{
  "d_expert": 64,
  "balance_loss": 0.0119,
  "init_std_router": 0.0388,
  "norm_eps": 1e-06,
  "tie_word_embeddings": false,
  "batch_tokens": 32768,
  "train_tokens": 297700000
}
Below are experts of layer 5 (counted from 0) of a mixture-of-experts language model. Rows are named router (the router's row for the expert), gate (a neuron's input weights, with its number), up (a neuron's input weights, with its number) and show model dimensions 0-191. Each number is 500 + 50 x the weight over its row's rms, rounded and kept within 0 to 999. Numbers have three digits each.
Before each expert's rows: a language model's description of what the expert responds to. This comes from a sample of Wikipedia text that the model never trained on.

# expert 11
Word pieces right after a prefix or opening piece, often Latinate roots, such as pre-di-spose, unem-ploy-ed, imp-risoned, plus hyphens in under-16.
router:492481467504530569533461542575600536520490472481598472456444519491515510604561537419525486509508580434519488441401533577467441542485597526536584530531511531523422502586513420423541450555434508421519555438514519497516552505564612496516532468510433548564515416491415497519539489522414526506492533501573533529521464521555386435549452508505510511468392491478581477485518601550445486431521539529501476488502518443439528549477495433451484603522436572504490475566541539531593464497483505500480499415491569534515525354533563387518533518506416503427523389437498512411464440497527482449
gate8:420483502469473454488391439440490380491578542482551533463496430475489510418530583370534524486506544532492497481517477466431536507523495444458517515507496529454467631468488435536577411618439527531516514543539386499441472489479485574549541559494460429547504476473380546565522487484509433395546540520464453419495531520493477623519501588537433407470530409543441495474515568484486560493571541555481488437560511466462436528598575525476511439452488536533388516414524591558577528394488466472492422528465481439399510535519546520460476449531482517478480539456502491521501478517506517470
up8:493507460556458488485469490484421503486428455576470444553389427454574452482498540505569588425530580623494595459478468518474547539476464439536550494523456463490573585538399451481498517541423444558465468503487504502476492499524512552471528548508461447536474539485511509579451564514549477421601553585496479466487518571485552482440435481442452515518494386474529431562550482557525447428481393477605553527505491506441504554509581491413448482488529502426519544477457512449543496582489499489532485539588633636488548470493453509432533449576522549496462491419593522517446509515383458522
gate9:567491441480463582432458547518557576470493494524542415541398478516577432489479609500499525527506481558427506468476545495415449616471547521478563431485596449502512511513401477498529450552473536483485485532543575514386553546546493571461578541459488428597595520489522501524431485489480500510545534512524490495457528481415421578516419504500495655546505529513409524466447544476639521472438485504504490506520508532477466499484483540485477484519499454641564632491528512547420552458545358511528528549486567453473524569450457527480458495480476517484503479484496426522544590567577499466
up9:521494525527456524534481486493479339495478538555409562504497469499444527491514432524516544521499499454499457485518532484475625430525483505552458522435424534500476488562513509493496473553660524473535495465438499474513530373556489452474444522481464509455479473457470450432549542463643573463513490487468505463484456511516581414461599471530514409485501478454511461596520476492460506527555475602536458449532587533549563555482582462513464479527478572412476435526471529371520476560404575485456542507506395607492456410478514492441470433433434507508545557480467531493391488440441505598
gate10:411501541573471565486550508530457583461422536551419474537490479527430617523494563525445538515550521490435529499516554493531409487506549487499566491537477489506507530469552468519455560520432551456479465519476482526495458470496552529642497462482531466604509524510533554556540503505500454505407505401592456530465417537530534528396543438493490469397508548511531522463530465506584371395557535514539517554488485530460497515453526452583510489493441520493536445444459615512464530528474511528611547467454595564421482416522539442460516381513511556565436504466461475589378438450406465459
up10:425433497423538509487551499451534505351543404537497431492514546499460671511467542519490473503549472502470501495520668487490585476527424533508484381525522420546498540546493481552496491447459481563612420603465487484517482501517501493540417461583536480495561440500507538496461392502509449444466467378526561536517515444528558527510499462481572503454441488466545510474505388465434445575543497504444502606557512512409502487433549479559489558539559481534533476479451535487548496509466510478505402514447550561480449498518519479432533381517503385561513551469436422492471512463532469502
gate11:489475479491468513479463573565494426507509579556465470512502451454400508521501445465520518494385534566467529425464483438495536536537507431514346427432418507430482490549501557455516533527547486514542483455492550517514455569560480450511594456460600544516538510465477414452488589534570494644473572431510437551420441513500534473425477517543490663554490497516509619496433473482492497444593587506459575469490523563543546455460498578487548535527546491500484476532485447497521398523521480492553524375449502494535469570520578490432570507491459474551442535464419450550496436494510540418
up11:604521557467539511599558477505442508548490513555428529454535461463446482489553604506453507505520513489478488484476488470489544515393505558527458492423537521530531565523478574426406541446550553451418527534502498444536538485553478462533596409523429508542481391477567578469503529498562473458470560580458488492504513505373550527520450460533495510478517420507470476532523641465477463483433506509495516567561566533573542505551462605599570423553458461528516505478464553477471458523352565461539426420466452542550524418464603495561505516510533500472496516364409540488441501476561479544
gate12:516505587500455470413516500561493494561510610535521440530559444480444517548517482503541466475479484568474583525469514462517537571570569455410410469635450563510446446405480552502503499436524463556491550555484563407543506519528469518421414558495529628535531507473468499480449481476542459550423506423536564453561470495448484416519465516472485445483472562469512490424553518567506400536533424441499468519468503418545492469495447582546455508542463469470474483542466543513454493501542618488541467419423530501628407479547459471519495437556573505524512465374567483439478491484398412439
up12:577541490454411459521474531525565486488412515425621552537552502495524534452523499477475475477555502495464462521611579522439473508472521442494476539436536433468547471436529518425519529443520488478504506384492445464440466509477545516483529481580527457529528488547533494495465469550498460513560469538504506503433561405617580490573585563566469493518485430495453362491578475469464443497525505510558577447540538491421481445531514537482556545492488472495512574512432384518578565491523448447442586603530489283450509556566517416483500503505509568430446536437480560514549513551473506546
gate13:578510486445411490442512532434538561487500439414498514454537479562531575447483423633477463558473556598429535413532554418481470511522586552446526447511398535605503510532452551512548477526564436448609461490502490509515524491446620446447575474525542423502513508459512532519510443562472449506526564451622494524544499504527497482472472562510485549459530495514452401554526472588484431506460594448411519466474470552505577498581591556508575422534511445516474583534454497542480476482521420492499528602486559556637455504562533485475498475464548493450522498437458484463466468495494409463
up13:503471476456442520517568507490538492537452487446437510473455419549498531504480459485453507530474547434444458388520539500528447445517570525426514488434460480537438454529607543500605465512577432467570437524530483446541493445465612403505445546455394421594520466570422443547458471611425490500536524446629508542500446424512478410468500476540572502455586464464494475625536519500525483515495544547400498510497513506488495529538483540520576540482540489433437546539422517489406483485479410492505433536529554534683491491463544558503456533466475521438535494579453552552496450468476462487
gate14:485454491435494536495437524621445479578483488597504464451486424533480469469530473576490535567516470462548518452518485512416443463447538445512473526548495495377396510472472424495467434457535498450532507655499416488453518464537551523479531515518531572494552453572445426452561610493528531463443514412486497565409506492502544522528566526569475468551472462468462492472493507443487498447491455501551529385467497459602538592449527595407378504541481465495536538435558546573504539478448487455511523536522467559504532554426500435521538392476550498534487454495345477578479514452511592531
up14:410539517467507567484446467609493504507491403471514591537528526560522495462470515523490531539520558578521491422476519541493534462528508396482457510433532454425460531482521477507535443398513531485508530587415473517516525491526516462557565594525467533507494484519513430488575584462431541468430459442501442580422468519509489441443514529496507458524481471441427478540441495411434632439445441531493484414537438521512535612403495423442451608567471480558517491495644517507457473493570548540564530469425453514500491422507509459503534470496500468513569440496383494611431569407510574528